python train.py --num_hidden_layers=14 --hidden_size=448 --n_experts=16 --experts_per_token=2 --d_expert=176 --d_shared_expert=0 --hidden_act="gelu" --moe_layers=[0, 1, 2, 3, 4, 5, 6, 7, 8, 9, 10, 11, 12, 13] --router_score="sigmoid" --normalize_top_k=true --routed_scale=1.5 --balance_loss=0.0103 --balance_bias=false --init_std_router=0.038 --lr_router=0.000517 --num_attention_heads=7 --num_key_value_heads=7 --head_dim=64 --vocab_size=4396 --norm="layernorm" --norm_place="pre" --norm_eps=1e-06 --positions="rope" --rope_theta=10000.0 --rope_fraction=0.25 --qk_norm=false --attn_scale=0.125 --tie_word_embeddings=false --parallel_block=true --init="trunc" --init_std_qkv=0.0288 --init_std_o=0.00545 --init_std_up=0.0288 --init_std_down=0.00272 --optimizer="adamw" --learning_rate=0.000632 --beta1=0.9 --beta2=0.99 --weight_decay=0.17 --lr_head=0.00384 --max_grad_norm=1.0 --warmup_steps=369 --schedule="wsd" --decay_fraction=0.741 --decay_shape="exp" --final_lr_fraction=0.05 --batch_tokens=[32768, 65536, 131072] --max_seq_len=1024 --doc_mask=true --train_tokens=428700000 --max_steps=5708 --dataset="wikipedia_en"
Below are experts of layer 9 (counted from 0) of a mixture-of-experts language model. Rows are named router (the router's row for the expert) and show model dimensions 384-447. Each number is 128 + 24 x the weight over its row's rms, rounded and kept within 0 to 255. Numbers have three digits each.
Before each expert's rows: "gets" lists some tokens that make up at least twice as much of what it gets as of all text; "comes before" lists some tokens at least twice as common just after its tokens as in all text. This comes from a sample of Wikipedia text that the model never trained on. Tokens count by the router's weight.

# expert 0
gets: " ", "\n", "–", "-", " c", ")\n"
comes before: "1", "2", "-", "3", "4", "in"
router:122144120155127116126102099146127113130106099106112160117100135140126155087121156124188095152169109131136096127101183142136135125160165153162131149177073124174144136132126130156146115169152169

# expert 6
gets: " |", ".", "-", ".\n\n", " |\n", " on"
comes before: " ", "|", " The", "-", "==", "The"
router:132162138130128112141127109163111110124098123091097141102156121119123137127148145122189127153186118143133142132133159144132145090128113112145117162147140146168145085103158134097154094136147140

# expert 4
gets: "ed", " with", "ing", "%", "ated", " one"
comes before: " to", " the", " by", " in", " a", " as"
router:111129152145119104134089106112134075148148116081125139102100164145134119133147146126165152130163113125123153129145102126153127105162177097120141122159130158152141168110165121142155129150141156

# expert 12
gets: "0", "7", "8", "6", "9", "5"
comes before: ",", ".", " of", " and", ".\n\n", " in"
router:106084131133158108118112079163167113139124097072119154091132108142166124141153156191117128121137081107136157155162076110140086117146118093163137158155115126141169127118162131142105083181190172

# expert 13
gets: "1", "2", " and", " in", " a", "3"
comes before: "0", "9", "8", " the", "|", "5"
router:084112116131113114141155111133125098146121108107133143112116148131105140134126130170143110148173143165120144133121145117136096117147189136144120156126085141150184132104117136148128151190185121

# expert 11
gets: "0", " ", ".", "it", "9", "m"
comes before: "1", "0", "2", "9", "3", "6"
router:109107129135133166122097113144106100134120119080116136119142157090128126102116110125156134143134122116152145141092162096136085127151130153149126164121116158114165109136161096144133145167171130

# expert 3
gets: " |", " m", " b", " h", " st", " t"
comes before: " ", ":", "al", " +", "ight", " −"
router:123138137162168114128118082116126101159121152107092133124155159137111150120110115161162134136150140108133152156153141152176089159151105150149091170126147162141139129103138158131137119168146124

# expert 14
gets: "a", "o", "in", "on", "y", "er"
comes before: ",", " of", " (", "\n", "'s", " and"
router:120102133158166145149091084159137099111118122086112146080104154124135126123132151147154076123166132136140143095172143147137073122133095127172113173129142135111127106133138128109140119162192116